{
  "n_layer": 8,
  "activation": "swiglu",
  "balance_bias": false,
  "grad_clip": 2.0,
  "steps": 3889,
  "dataset": "wikipedia_en"
}
Below are experts of layer 2 (counted from 0) of a mixture-of-experts language model. Rows are named router (the router's row for the expert), gate (a neuron's input weights, with its number), up (a neuron's input weights, with its number) and show model dimensions 0-255. Each number is 500 + 40 x the weight over its row's rms, rounded and kept within 0 to 999. Numbers have three digits each.
After each expert's rows: a language model's description of what the expert responds to. This comes from a sample of Wikipedia text that the model never trained on.

# expert 29
router:542522473449602548478489568567476489494485477573495462355567574531551471499450466445458462484608555516501484420504480447474467551489503484470466469517415497567464581544482484477532472465471517527569422535487532476550466513481480438458452562483467555454495449554512526523508521547441403528566483553471512556465417506434489558538519542477455481496530494506548484526504519496519497492539569442497464548481498532486468528516510455463506457513467499507495503488520556552491447462576488470440516432548448512555457446518439456453475520493457487515497507499442500479492489453570553574481513462459503552536455543526532443523567519422537466491537472559476468476531493535496515490496478529464493474524516535523467490484478516440517464484501545482442462543483501506560471433538527
gate0:437542544470539580485540497571480571452479450532473528510453455505555490538493486514512488463504524553452533500463572474561551549492475519447476470476465523446534527570534490472529454469414477474518458529509451533517505468513488522477485464481567497544511506523530524503491527458572500481460484506521515498495432526530476508496518468522452469471489481566631469567474528488463508493502567510549578562529554490520499458481472449459513502540489573469479535487445518534530462479544495567509460492526490531515490504502548480458599496525466512490502392459466560450564497424531426450522505514511490555502515517546565481489443540425607554573505450457451526493485528448462601398528443531493448517522500526515516503454540576457539559512541575500453503511533510455485410494491499
up0:496469500567524447480502479489526520527504513433555494494485514473437483514459531453514542460541431535464522453507551531489516438475518522505602579528413539522417483481483569490480524511505422445533538503513527441430495535517393503499504497499456456505488543503495484530519518588485510529477498472502482476489491528454547511494502556497528536530477508469440533568490454591501466485497483481461499451484509475485482511447521517492515478551534447531474395535538545475425503498478499522523461501471435503550442531502441503545395481531484408517444573500522522559458480542526550579499438499522514374461508492552427583465482448534419483486484521495609529543491535558459435461522533503511542443540518456500471513543467525537465530478497469540481516530502546456442590450493484
What it handles: The piece am inside words like samples, renamed, Supamas, plus word-final pieces like um, ment, sion, ery in names and titles.

# expert 26
router:434498545433517539480532506534427565539522497445527409548510545489499503461520546534505474589524461512483543464486479528500578512553581520519430514565500468507463460447488575473493548500517488490530446600463522513494495465519495408436443474467526517496507509500509506469421543542481468420472477468439515511476541448441565535496381490511474521465489515592470533478510517471523507521559486548467465441493536415513454544493540488540468517521524507475484504508451465543478491468558443522528534483507579562501420572520474540510572505565513517584468486513448526510529574498537539460455537505480545535504515571455539490468534429505472490540443528509522517478481555466524446414472466452507493503572492475498476436497438578554483534526509509521465448563502513550454451492469504
gate13:513518448468531494459501404456424635466466538494512539528458462528505441449508524551477514530485429453430564510486498544554562535517499454575461464529462467510482528557485468487466526455438510493518457474526466553497443531499495494406467431527442466522474534469477452517541574460463478515570554545540531475492402498466521519526521409457450568494504455503489468520474488496482416529504451440507444472484558482544448497447523474514496572448513527430511492494494557543500435501515516485510514480462516502528531468556477505575481435507452510526522448524542507495504421482501513474469538511546503517570502504479526502526460532414533490454497481503422466525496429512482475446518416438494570449518484562507490464480485472457460622502514519493471483498481562447492544466431464
up13:498500386445512493478476446481429642459500520550518452531501506483543474474475552567527489542545465488464573532494491542525543549535463446541424476538424439516436520518513417504462504431483496497496433418547463546504516532545478548427495433519449469483510463512467503475479534481434516558533539530500505442473426506495540500508537423432466553472486468496472459513480516489484466531465508443496434501467576480525461482451556503519470542498531497473500482454493553570495389509463482504508498463444483501555544477573518508554521464523480525547506472506530475490491406499527509422471515511517530510589531514462547520583488531385528497449507510517418490505481447502468533480485473405479487459498490529553500515462487506494457556547509540496477482511484537418516484472430481
What it handles: Single letter m (also ph, M, km, sm), often in LaTeX math, phonetic notation or inside words, as in Pri|m|ates, E|ph|raim, mathr|m.

# expert 15
router:488506426486513469491486464508497526469526512541530536474459623555465426526490516553519472542494520431488573573442502518415426476502479501469528436514501530507461530433335506513470525474487561533513540508537534492540480495552481502511560500550493496506475440518462500410557509489466444529523518465590557561514518444446493510520519507510498471451476496467598519478483533476486501504444521467513536544474456491448483522499552479512541518490484494482465522518561509489493527526475440481499460474519507491488530436477542447478454436543497545508492484421483441560473449523458537513481421475507496457484502522493476510432432533464484518474571460433521512560417494472498456519463478459454466454501491487540570537498441492547559577492503457389520575443517556503459483436535427
gate1:495480397461352571500504582494555526548549544476438550482466548509495516473557509477511488519486541438487493501457467480471505462430507479519479460519539501422501506535508528497502564523459507494469567534453491502536443542485435569490491490492474460468551500504446497516492530486477530501530500504526552534536545468469472513620512520495438460532553540526493492527494481498511632508431464503477535479486558482516491521439425519477576536509455452459482504479441496543520530567470549448472519532569527484510452475513461502530554435453487490552482418510548549536472547483504511454523449516480507559482524465473544536506532524463531475425468432400531490574434509498597450494443525481523548518513494529456488496551494459532536525498559473466520536450552506532491580413531488
up1:532491441468355543496495576486542521554534529514443550503436494508485480481581525484446484530451550428523530516457465510434504444428528528537468437524522476445533518507480517540482480538445497501488537505485512471538445540480434548427500487500443474483557508488485481534508496498464522510529516522534550510525527477457478502624512562536475504524537514556505457561498488508479610510433481477486539465487551440517493524418461526439601542481450462462542463437392473487479543564464539461517504453554491515488452500540470475515548423468475545579465471481489500548491540531490528455530393497464485557475522480467526462521528529481549462412478430436523495559438480509563488530447531491524532515487491530471484531549499465516532508505521453488509497487544526518487570419519460
What it handles: Single digits and short numbers in sports stats, season years like 2024–25, scores, times and table figures.

# expert 3
router:498480444537497523523442565484471498434449441548534510476519473554438511431415524546501517504538462460523567467429494545588488568472502474521480498496533542598482513431480509450427474506569458475527475507477565489538527504427465534542459514509428446528517519456516537496520528573433518532479473485551445565445555493471522472502501541460500419502495558529511409529498524476511465510491484518452525535487413507427550448462548493462483501480459555444451498431514518519553505537496489500511463522520416443547526488460518487558457451454579468570519493464464490541495490427487493490509505437479566424484472474507582498494513509579579568524482449478478482464499414449514522531398531532506466551471495513464516512494433539514526459497499488475436473482510506435490439504503513
gate0:461488549440490530421532466496570475530416488569553503480499501512516487590526517554463515506539532404514465527506529470476487530443552479426560552525537533526555455546516442453537488513538533520517540463458465570497475528469444454474493528488555519515547584514513499472528508492506450460525503542500434559526458497486467465610554502559545434467525510446564444519551455516482505552426530583506532463526451454540519503503498508469623509532513539467493528514444523520536446511499534504402502470474519457435508463523574515506496502526541551467480450578491530505494503485529486534460428512481431601472474533530526454460495490418553520479486485611512493529553553574460537508525472532489473496491511499488482540532498473555460430532494464471445477471549485477447509525447486
up0:525471526562543456486435543481407509455535514452455511517479536499487522402470497494486450464488548573465506523475490512482489506497474560520477492481473468504463497488482536487451516509426503543466492531550492441554536478541543564527534551517432448444475468476541499525473537521519579536496475506549616419440507499528459555417472512455484535570510479572454551460491514425490464465545480450486475558526502521509482475529503455522434470524485459570513506461576473473437578504490495521568487488479498532556510525471451487499507508515460431539494508455506438497506543542434524440527497493507542434534516463505516510499523394547440416535483512423472555360471459439565432534479532502468515481423498455510488496517495536430561559504492501494553474454470528495530536539538534
What it handles: Word-final pieces ending in a vowel or "on" after a stem, as in Barcel-on-a, Goy-a, Li-fe, Fran-ce, b-on-es, pr-on-ounced.

# expert 60
router:500482490501466487437506452542423579480481573539506548539547488491462462450433521518584505477479523482509511479492547552430454542558540515493551434544439479529496534439470506430433510525500499499571529532515543487554438475574511479446532537420488457546444487549453509447536423486495477515532534491441490529509539431449486559491533492549454468442600479538514533539500506483503544475555498495503530544465524501522469488496535604576488499462499449505510441501510513445471475486504478441501533434555535481443429535511543516528488591573471507517553454513534537460453507526405468503547480451465545484435504484503532516462430551529477503493494457468549514459469546453532480546510523521476487400481546552590541479551484534538515507497431551479483524489533497475472537422470441
gate1:531501588518510463492507473553507505464514543549494496539523515486522555442471453453479489521508520545443511439425473530539493511469505514498415530382529582516496495472516544555531448497493492556514482470466469503433492515536539550491477539456539530497503497559516534462498475508469463476559537544448590514487550471549485511485504519491444542475552460540523531493517532495515470466546442609460410439474536595496518469439512467522496527474545485497567541551544478523476489506530532545524600519536582516497488470505471544422527506496510426441457537472466473513521454536560472574496544486508480506461521524518537588488551471535464508530470476510525528493582403515418530501478467560456499532510438511477437457425583549450449501522451537533449473515468481563552555513428492
up1:482534488495489535555455540500514477479439469508510468419499514503458484572520530546519531476566440426506476569492577450524490527518489567489543500589435467469523501584506492521467524498468471520517520553465485418480511448464478441547533444514541507503499456498469489469491489517535520483469455477546428555470402553484533458484514487498542559488422527540385465549511495515478537580512568435457546550501467491463480569553422505526485444543461485449465466514455518448518463481521457466529429527427436485510458590516492484522435544522545497512464449515517498457536516500479492541518501446493504476564474528533507434476440545497517466522482506570560453533454509475588524501535520448489508486510486559501569532552504535486500498456531512423542439496526474429470457469615549
What it handles: Digit tokens inside numbers: coordinates, populations, years, vote counts and percentages, e.g. 58,053, 35°20′, 1783.

# expert 25
router:481492473465534445509549492447495427433424453501570515442474476547510521498530472485478413473476516532494548544498485552500477498551562570502480512517487482574548478521510456464448468595467525448507469470581445441489538464476447561466424463467570551516530423580509483467575498478457519497511489460542507427475483492497462472502458576476485547502462452516487552446513484459510445502521520489572531491527575563453545484495543470451502521472561523566507460510535475513516514557461438492479490537508493543494545517522486474441506463480448562503471504540538478406474478481530468509588452513521573445505506533559485447547562472490421500552450486478458495488562551580533517457557529489546447465448487548427465495460521562500542512479562529503455560510515545507478483476576545
gate0:425451465516554554444509541495527519496482474478459616413462568486484491567436447444542500449471479514487444528453528501524610503496487547509517553535538522488512466569505475467514548528538439472538521469530535490455417510423514489550473450520518471482500484535490445447510534518416466520483436543489528509498472566522543484520467497522574542522539470419565538469462483527598549456503564504498519508457503593520493399561504475549545436521487541472469575545510489463503564446513438548473490438468459518447540458475543456524421505544485521538421487558489497521471505442417533477537493468542471529527537565497414498535513519469504531507492484515525475514530521447473471490483444530460500510497554566562489516555529512498528513473524479545526475482508533436484473450511563
up0:437481536474596475493511540511578522520489478521475551438500554456490454549408427457514509481486475555459455530529522489553630482473467486476508493554526479532422540555513475500516564454510503477492531502509496512504459511476516466542490447511519492543504495524485420404512575530437484535446457511498497509466460573530600500534508573498522557548543465455538521488497499542591531494523538515496506530446473560480497410563494405490535428568519535514440518481482444522472489434539478545484492501527445502460507469482525432522494515532491576522465478501502520450480471477453548504498514431540512505529577595544419498540455454458478496455470450459480491508506566431474499477482484579397472465502507532505507478543533551463498489480534485527450435512495486434489542487438529
What it handles: Second pieces of words split after an opening letter, mainly ot, inc, dec, aj, met, as in M-ot-or, v-ot-ing, H-aj-dina.

# expert 52
router:492487546561540554564493497506481488547559501532569446497447487467415550538564532446432540500482531570497474458390450459552528566523473448474498470537483453558474458478509482462497533542493540483469530485505512431499542464486480455575504555551469479431544500499546599499515508550483503472552518527406487499456479552457575512509549527499485509542463527507597508517498483477458441491452559506495496460529457519444465458474517486511427545489562505530475570497443510487536484519523563496509431574464564487514543450489488434529502460484497468545475509488555481479527424454543521562483506498453469487537496552526549480514521464526546519518469478483497513497488421505524523532519573533617440516478523480589521589481543555535569488544522529552488506476504408519457559471514522
gate1:472481476522558472466521490468510578458404449526479520486540454519588468501525592475472449550545503531517476461472491445503529546495526512491442487398457508457416498532539480483495500482516529497537483561470432542458630466444481454556439453478501458524575480534477564487451529509528460495488516512485501484480475503526545507456477541523519546552519513575449520575484523462547508482558474518482577447459535469478421430497535488535451475459533487582522489491508551533571442467534499481492488429538536435501521569543443503511514514504451506486479484514521533472524528490540546455482499459498539638542485551549508493481425482478505474505529460545445454479415539535545569484493515481458535442429479487494556430474478466503518495552442430525464500522476490437458498491450469
up1:511388515503492444507504467476453539462450487503493495513523512524561515479471547539450484506501423512504468516474457451529502553457529518523499475460482515534504582449484503488501517508447498460467447541436429469426587502442455514483464428498506405500540557534482525535489485532597476477480568516488535434467456521522488432502485541513448564500542480506505528591500501482578499540523511478534545473472541480429458449536519542500442442449535492525530491462442538522531452535533495469482503402550465455506515510519433450525510498538519550535494490528508515524504521479528488461536545431510522578502470538497554485462451508571583417553467450494415415480472528479458526455482581527469574394415515500495536470461473491492525510545423477486462526544493555435469539475477465
What it handles: Mid-word fragments, mostly "at", also ep, ap, ne, oll, in names and common words like Renato, slatted, Heats, contraception, mother.

# expert 45
router:558524491481463469526496567531473446489578483456536520476524507564497509463558492540466430570465501468525524472525443470411547543558529483499433544540436443490516540454525443515451508496421534567457539486474481433512527489477483496446533461536431486545443560527483509462539480535510509548491469448500518509538449528429556479535494562483511495497500532517406503473502499572493486409574502489479471491479534489467454450486462452511477457500569493459467497458457555528427539562515512471404489525514447547452535501493527531488479443524482461579500545419539508509427515459583546551477467500522560463504483521570510451538468528561483463484497503567464516441554442524565564534446503523501506448535537568503520539460455478513446566436469437530508477492546496466490553432474481
gate1:524519556446498461425562520497422491529465573527515442492478441491448514544551541553478447514487455481486521479518495421442542510507500567489524551495553533514465460477459473532495460593495471540505498494525489492523474557523489502488452478522475426466490610490514468433475523488464572441519546415446536502548457554557519455512521435554521484458477464566524556453535488534524554492495456555561527541450615447481484489482521525492545516543526527516512506503424469501528500514545489542520512495456517532480456424529477499495514475457554466458464487526550497549514523482470499505562507548555482482510552451504500501417494504573476520450532551537471494536470446488547432520455511585514624516480505490461459464574479471506574473503575463588488502622494501480498461484478479
up1:514473498505491454509561547526502480537528528530508437460540482476443447495489560586481481482472394432494457534513470484497525495521542456481541527550516498496543557414443463550482516526509544547495548556556479535539521570525402546470546542567457477485508508494490436448523579508427445507496556426473451460462488517542550478574508490520445531427534468546526511480554484523553477470551504516525527520483552442439514468515520447483560433548508464461474461482457471534472484553527463490538521456502475469463568515598513484489477484533532482426440547551510569555465416450495488523536500481493460495502473510524555526436474532456544513456463557528452529503529415468522481526499494513473510501471516497428462568578537506458497441406526500568431538592473499500467532502510504
What it handles: Word pieces followed by a new word, often "ack" in Barack Obama or lack of, and pieces like col, ort, ure.

# expert 51
router:565452481470440503470451530464535520501514515492485558551508536485451443535506519468487549531497516516488517511542584491493456478462401478460531421527491463458498481520512488428513505523504462439472532523480626520535497487515463511473455534529466500516511448542486569452397479510480558487472478527541452457537486479502455556466431462546531477561538453437488543444492550520464468488469443542444551494480523559410527532488523487543487530532436512449515438466582551529403493485510614564499440539532503514545503421506465495507481587517506516469522553504481522511456521521536509487450468476549473475445468490495546467560434423525448509516541550514517466488524459502496493534493489550624417535512540470472461530505489434516458486482527501551466570496433485491462539527436541
gate1:507498418470496480512416425504468457457482506538487489447534535553485449541520544548492536485586491548423478480596504487461516501517464483460464488504482491486513566489468512472549517458577538576435491444555462470438564564523480480533469520527563560480507517419471493520461464523520416419561501564503494543417454546529507488548440484465452525468495454511475503492461514477506499456405474518495521460444464524449423496485579529525542516531436483493490488509475573473544541490444451511522462534510460496399485504458542493515402519495485539585533507532497460574518504512531424566476442492505481522528486531473483534516416503504477468476466472463510613554541447516525514471440449483500487491467527512489482493480451516477447543547452499454519504530483443540519436466429529
up1:486466534562560501454530534498517474457518541554480552426503510485569496470500437477504452523505463459459545523469503549484499501480478536444475544507457442496461505381482417405474497536447448490523558523505450504433436455496526450530508526527509543540473515499517461506504448503539516491518422490578506551490506434483456480446444470532507520533421512482511378502471485474498467520473542485520542499504417559498510479535532443510503464545466547587528493528429598471481611532509517517493426439506426585541552517533473522573499487479530470575491516477526444549454518511520481428487556554486505477542528502461500456492551490432540478555540480503540469523490510435426527517524477490508506527428527482521467506510558533547496516431469544461447551469510475549486495441494427
What it handles: Middle-of-word stems before suffixes like -tion, -t, -ted: con-di-tion, tran-si-t, Di-rec-tors, le-ase, E-le-phant.

# expert 57
router:403565506540470489449456408458492491469443485477475566562473505507556469545499498563554458504411499484534460530531542539467558479496518534508473511533493602546445555533451527480507547496461461504543506491588532537506495571478519486453538497507506424477519484482489459473402510439501506460420540532483491496521521499491490494483419535499568455495461532484465524502466520537487477489450507454481472540552562456493476504524531487522475540444510454511544548463482509474457487526564489494498523449462411439509511476550506451579530439477472453483534479526481504478474559489480534509525463461488511527511483534536470493560524376470521447559537531504508522467544406374531454529531498477572537471532520508462491557480452516511556447468439510543536522549404492481479432554420488
gate0:488507572502492494556505503434503520547553475530493587521419420554460552447473530466537526504458486540464494500512582442513491497515502495499501550482490498489493471608537502485482448500544520435477508570493524513539507543514417459544487422527554519490545505524565567505479455513486555559428489519492546513500541523491518504434522474538570486487433505457504360537415530430524514490476437532422518539482484505526448487484502493488558447472490591444498489461514493498469506528478498439549462586458526576529530499474391448492523512511483506511478507436496420503538493487528577468531500489520455483462447471483546476521466367431473545520533546431512482515456454525503555491503540532537511443521562490494519544489471455484509454463486486515529430550504431499500529518461501
up0:480478569504475464495490488468500473491471531523514593536447520508483467457490537451504484506602526542464489483558636477545504457496450527511526540541481491542447395586541518505522438477525492502477554497535473418532441520546501491488463408496528431544498596477577545558503503566472516543431495514488520493537495522520534496485518505523561553475462440436543470523564535427517474512456551510451511554450504466439475439489454477466550438550471557500549475528541497494535498503522542532501456579446481575558534504529406496467453479508478496533439532492521448546535551414495539499565448503496479482509465455522522445513498406452492474540525514451526506555517459558522511486477509534538576449498548510541474534491488504463548527491517507496555466562524451482459554547475495
What it handles: Pipe cell separators in wiki tables, mostly mid-row or at line start, plus "fer" in reference and referred.

# expert 5
router:531435530530542453446483499524498467460437450507482511550482521435510460508492478496499489437467522458514416517510513528522522552483493448513424551473526516438430531468534534544518507477461482436434451586454467490497453495472556569525466490470480554437521484482481450488504524488527534519460515480436541469494519509507465525431516442540479479578521453523461522592475574539493510577493556487499509515542582475470536490456470550530519516518455503542541550474551496435557541518499522485441498415556557620495409438465459454493552483552480469461476519465523510451560448558504507533485481446517466486550508490436528473536460496519511547490516513535499495532534534553478450473496520586530470591538547499499549483461421547447473445470508516494398479532496497600544549551491519
gate3:476535500445499567457482448522483567453563584499513463486577523496488446510459544528487535478499495494436458473574476522496514516517511505488365467513547557483463495490536499495417435466468491419496564534530534505475445504477519463515475494442494576515480530505475527485495569429573495483443440453509483520436483520506488483471498464523412479486510468467507509484543454445523534514467502545545509424542490503448509474511503475445573495589561449538488427499431506514578501519500467508526556509506425531507497517549566504473574493479476579475555548474509493400494488497522477473470414562473479490408488504442541505484466526525537489527594503497526496520518438523467459424515500542411542526449472561505474441540483568494466486569443511530522499504452535475481541555523549
up3:472500490518512497524498568441475519522410389494485526474428487535521557437594459517468509520535489540503519539463553496516477464505530544506625524473426456531515500519443474509561535548543535542515461439485472493467568519533476550502497455575497465471544415497526497529478450573468492530562527483484546514511448493519490471516508527433520503528500519524483482455479528534560508485502467449485432583536496530517509511489529506520462537478492521528523526503546535459457512486469513488488492541530494497525480486452484527527459567491512467574458468530514499658502520491479558469555564474505566433563530543551481519504506444479456501474453502531460545484495575418575550605488511420542452434556549447500490536474497441519552542470526468477505510509571503506501458444522400
What it handles: Period or punctuation-plus-space closing sentences and abbreviations, often followed by a new sentence or paragraph, such as "pole. On", "A.V. Club", "vs. the".

# expert 18
router:551500521462421497524466508501430519526446535539472460475500488532530473474548544512465463460516449453457476500529497481524510497493536438547602507480459566534489401507459509484486526483430494497476433542597452493470465532477531434529537477456496473529543470491564513517496501457450553470511487570510486504482440502526506481448477546506488532470510415483466448478496450520523507521456467488440520474541547461556414447487528520496589526471503533502534448564440545512501510512430535443528485541489556495410494506497473601546473559525477448489512502506495544469588459522438490520499496556461433483507502495461387457450503513548499535554443576529434482506457545485482474537514476456471516472548585475473501550521533453405471546522440443440580433534492471544513488522554520
gate0:575502486480513485489479506447448508489508504442501419495521477490527495456426456443547504452424502584537521524510542465463394491537498532503481539522531482491537449452547536432538447517498501529516521532482517443532493509413487534459564515485510544517542517430494443476468564489490571489430547435495520524466451450493517400470503462528502570482562527511508456493514522514405385521489480503548491581497544522468494551432458512481400562484513557506515531506535467436428529547416476462471563435451483550523567472474518484486485469490479544537418446438539450480487503488484549533524458485507457494529493503442489543528557444459459554448490474515504558478522508500471481511428581519485492481503499519513431458434521469482446469507503553543495482496536425556504473564489470
up0:503479501458530405552458507503555536550481523528498485467483551509496518498497440517510444507508498577474505519504462465460614462501469481561465441473530453437469468487445444523486583479464404486454465522567501520535497472539450463487457561455530501550476517568511524546489543474515460505485574537484505545466505568430455521591490516522501436483519640479443521438501434482464504478520505539536514435504522493504485542476476469449513511485584563534471474417511495510481548484509553492455507535479520513448467556453537536570459462592540492540426461497468450516521459540522491474408437508540455516536498540485447487475521555470517482481476487451411587500541540473524473462530536453452509538449547500414502433513484539466503466553539531441487524487512527540488520461474518
What it handles: Final pieces of names and words followed by a space, such as -ian, -ica, -ington, -ford, a closing parenthesis, or bare spaces in tables.

# expert 55
router:515529443493503511443526486515512475534523499564494432498554457476466434432550476561496508518491513504529488457562507391411446431470500516508511535422519539587516443489535525506473505511449414534431543516503514418477470464435514511540480544514472505505464443435528517484519433522494475440563556514543502460503517559542440532440435490536537510477536474550480459539458546485565499530415472446552422566532557514531514541494439477503467489541532558531545547466546436535547456439523513460547504567443515545572479456482542519471495557471531555485512530478429490454519493523519474524547408496481466473523466492534556523472531459540534525498547554453503480452464449413511486496469548492517479534509470516486490435465468554485479531457512438502484461470501536490529430565567472
gate0:512556531466475576451484502439508426461480431551521541482507458453507549485483488468420554528473481508508536497519483570486562540504482544454584463515503541541504458571504512505481470540450505499488401427515463390492476466486425512453421506485535502540486498539559513515484557507477476515475438515510538522498517548491566477461540489469524508498491454496556454517473518477473487608589447544420567518517487550481534501479472498477527464460473584495493470551541530498497451486500511502533521489478532568492518375584432597455587477473506554492505526427513467494561475492533520500513438499504527528498453506549410582463539467448536533521478473481570418489505517520543582475526499525455538484500476565474488455492552450523528492511503465497545511558529453446513507528477489
up0:446438453446452505518440499533547487549511510597506462568504476445491485446514557488519475517530520469551471496485445572466421441562487496518489535492505545491429494462493466486528417550444504385606487527490452520546447557516419508508456508458484569520530522545502481539511481456539545523567550510479477471544516527477493480464466566515503586469534466446471502508505400423497477568513512478473514447502512504455447490452472580518487524484516467494497490481445472582508396494467524487464531480557495537524436416514433555531489484528488465532426533562511499497415535523452486492478482521492537547456532419506478554448544447505539455468527523516538478480542486528475491435536519471500488552448523446520586467517473538550489478474483479520486495495509564572492445439502509
What it handles: Endings of first names before a surname, like Eddi-e, Mich-ael, Lou-is, whole names like James, John, and the word by.

# expert 20
router:536496491496532484538522541504523480480482509555463499518546431444554486524533494536484529533510455478539449556545563506425481575463525420603539532414496523523509406485449432579530470450465533532425513536498501503522422437498529542536544482493508442526500456537513507539516434433434420487544549547466493442571519409546482530503486443566480544501491542514445497445479533523599500539457499404482481512492524477568531459484489545530589523494513541530538496498540491475547548469466531461501480518503512464512481472485488548498503534459538452472463495429565432454539420526456524485445502530496457457497488420438485522436511459508461538578477541530476451545492484522506476503538498420488489455519480481538535532505552417429468540481519476467493461488498534564540513476490523
gate0:552484524532488441495480516386382430567490496588473537456447438515526542461481511459466546479544481492485480488524419534478519515496518487558540458476466458486460466548492493514434469498512574522525477519526499548550488550537520461428538568468525409425507597468552469535527486479483439434544499526532526469567469473453484536426498524463525496444497497503471446537482566494470496503491577488488557528441480480528474472545527450523558467454544529473549520478517448481435535547500494501574517513481474518522603540479486524535412456523508486529552559514513512521568451438491463518510514439564476484474458459491543520452591518473454487444485488481497481547548471539488525531485499487496542497443490479518507479609501523492499479493458521531464477517508420441484519564548593
up0:542477472549541567505479558511496492499485489457413495559472530521519531523474462543470531483520477507456521477464468461534478484506518389493567510498535476446547481605525505486460486527533461610442505518566518489516557474543490547543489527464454516512465550492486489519457517386521546451570526452545543506559556477513480478461503445536501485458515500491464535586533512476538498478570431495450459514428612567500478527532479620499511461455461512483503513492477499529457509549522499453530542484502534475544474486530493453504502452508545495529500488516487430538443487500586455508493446476449519479511541464475549529489466470498436521503454463474541500400464470467465550450538481575468519414531452406464469511475542464487551550561533433540499464525474395497514526458512536
What it handles: Final pieces of personal and place names, often in sports rosters and tables, such as Jov|an, Trist|an, Good|man, plus whole first names like John, David.

# expert 59
router:484541450564544526492492463528486549512548484483496523504478454540508540460522535470560526532551479471476522501492404489549503562527467574554453474523489502508481539470539523507460494572510461513500561493494550524491562551539557493509436539531491491595455522489432511501528459468443498498471434415509445530545506566542490461388459527432469529485540411494569455510543398540436516476539458550494470509519538518503422456491463516529463475500510535454491496432412443506522479492461550538495481480530515531561532492453542450583562538464481562479579500455476499540548540458535455457452520525465502470488471536499500502481553483557496490474452417486504523488493492418548469466463588470594541568502530442477542513503521525520513503478539543518543524487510419532456529467436448
gate0:506517494496533500519458509498507440494508528512508517493452487496468523584499471496497450537458512498550556518530505485538526532475522474537511507497562475455452535544477458408567570474509485470511497537357479458489497498465507531575567460500464506458490491511559448527529515507438470514507427502501502512478560533552543555494479528511458475547458515613522497536568397497579530424539494449542472535506504525568560433514473485503509501471442491541437501538553481531494517466521474481527555452568412460438488484470457475537571502483498429545539471513505486545514512574491490563486492514527497543509422501476478494443592545457533368544472473461579495474491542535537579450470569552539430462504440520552517514533524465548450464516508486546495487506449466536509512565521512
up0:500526499473555453541511505557456509483534568487549502468502493503543497505493498484498492475459546521514541446506487505508520507378494446494515434520546514509489509565505535512521433484539525594486507586402556473452550483518546588465554542522502537462495565493500494435456537422539498526409471445489461530456476558497536503513473464498535463525511503561503534520507474468553592470537496489497464473451491530466601451539433497517518461533534438512489481490480487510402521502528528493551578442544540541529488547478566482498548527490451515534569587540488466437481535460491431543487460517472464531457431556411499484523512465517574507480528478554579506497465500467452571407485473529528486501532541539486434410479538472501537490454450482500448480536491461461497528581525483
What it handles: Final e or ending pieces completing a word just before punctuation or space, such as degree, large, Belgrade, Épée, nor'easter.

# expert 28
router:543492480528519519439472549516568507496548554495569486482448521500551572525493582516521573498511532509491473417554516514477449481522490545483479515513503478556523557467504460571546534504441448510482603509485539474416491442563416428492469519532451535474455474493481494477507516449549533433501475601459489541431477549487480522450505488567490471474468517477565534457518480458410488465499495508493543470433452436469464461487529542455530543492470507506506596517488484546571540518414509500477521580484468491447496571509489524468513467525498470451487453552494473528512468518539469474456494583444533526513505532479507527562527504474517618538426590544485580503520488493534482503533474511526453492507495472467523526441563472483558561482507480526488596455538510422483490430544484
gate1:535524493464563496527501481503500471461488461548397523547510456485542555518480442531476480478573547470519484511547471516407485531478521452525525565542407609429518552554536448512462446529612512493491537497475494589459538471518523500490491479484529522415474523493424478509431510535479491465461505393527509537464476524498469457441435508583416456534512498508494446524504489533479448489484536510539489437563473520465472509527484532414524514483557488529484477553514457498500463430526515484530423573479499453575476504516551419471476507452486543530438566444534557565525507476481525474491419484523486456541510522492545543471511523535511451437544462474479510464559486539503501489478526535476499507469438510463480559536543468499468500482466439464401500545549533519499439489551443
up1:494497428488506608488478492503535481559479529444481460501573498514476551482443491456542545506467465462462502509460544523543596510576513555490466489514551499403581499546478546556436518493454501458580511407484553506541461528454572608457501530495485491545566504467579521473525507503442517451561507521514540486504557506488541554478531508473493528502447491444492480473475490471493578496493454577508473510492515546485510461544483484699500459431505520451473486461500508490486526496431526454409555492525511525511480435531477442523529516533467503488475515536558526475524489523505470528466574575477461459523533465490419511489527458424496497516514530480498490489491572501537418499501422535507465430535523483532486470518534544502479501489518560544492451497533470547521550496502509
What it handles: Short fragments inside split words, mostly foreign or proper names, especially "or", t, n, l, as in Mahori, Turner, majority, Oklahoma.

# expert 4
router:480521481466511527507467470425474431445490544423510463488525504537425481561448484438467470471483490529534487481537476355505491533504532470496470524480523522500550520446479540538430505537482566499429538498487441569481523549466493475539517449403491492554515526463528466490461514518565526486508498499498549488486467456501505551410489532537511490505481482479588464558490544565497518638512574478521489456493433502533384509473421456497525485531440539478468473483491526561533483505518539482498480450441472528572560466533430564538474448433480531503572545464522447536550516496452547483473438519525484532529535472457537492487581500493446537458481526505573542505520475517456496462511478597531454520483481539514533539515446438529484433488495474414504528546547516467520470484532500
gate1:459597465473524503523485509440438524438517516543489535474500558541535478506468472483479443478487546486532407478534500479515447486587461561491481606470527551496456419458472523453507514548524536535497429522551504428547538441497449522520483480461551485558535487477471461522526533518461470532534488526485505434551500473516476542501528518478439569461524472463536533427399524558455458545535524468437414577508497481532508530454507472457526439523478494600452502530490475454498448503513500542467475487494476447491525459539539589480463541468560513447493529455490536495488548443439509501463502562539504571492598426478506482462490503518521496531462468451531450506494499444560450511461574503516528496465424482539505506517490473479479515599513508429476504446473600457520477549443504
up1:468570540572468436503546442502487483458473538467524588538505441477507549520562529532530460498524528468501491492568495482446543536463538546456484519526492418465477507486533547520570610407461523494530444526520551508443503434496505498554492482538478525517457487482495497497518506561398540485555535524517498537440473413487505550535395495483518525504515482576518526516465492515493437492491491466505503507511518425529544511484507490514462521484454501536468524483545509462456549449428488551501461460435535444472501482481479517459500518458522488405577531468514560505492575547497518505550522592530475550590526492584455499550541512527414494578510512500484452414566458521610496466448508527515499447501463468523455505489578505533503517474534560515483520487515441570526512518508436
What it handles: Determiners and possessive markers before a noun, mostly "the", also "The", his, their, its, and possessive 's or bare apostrophe.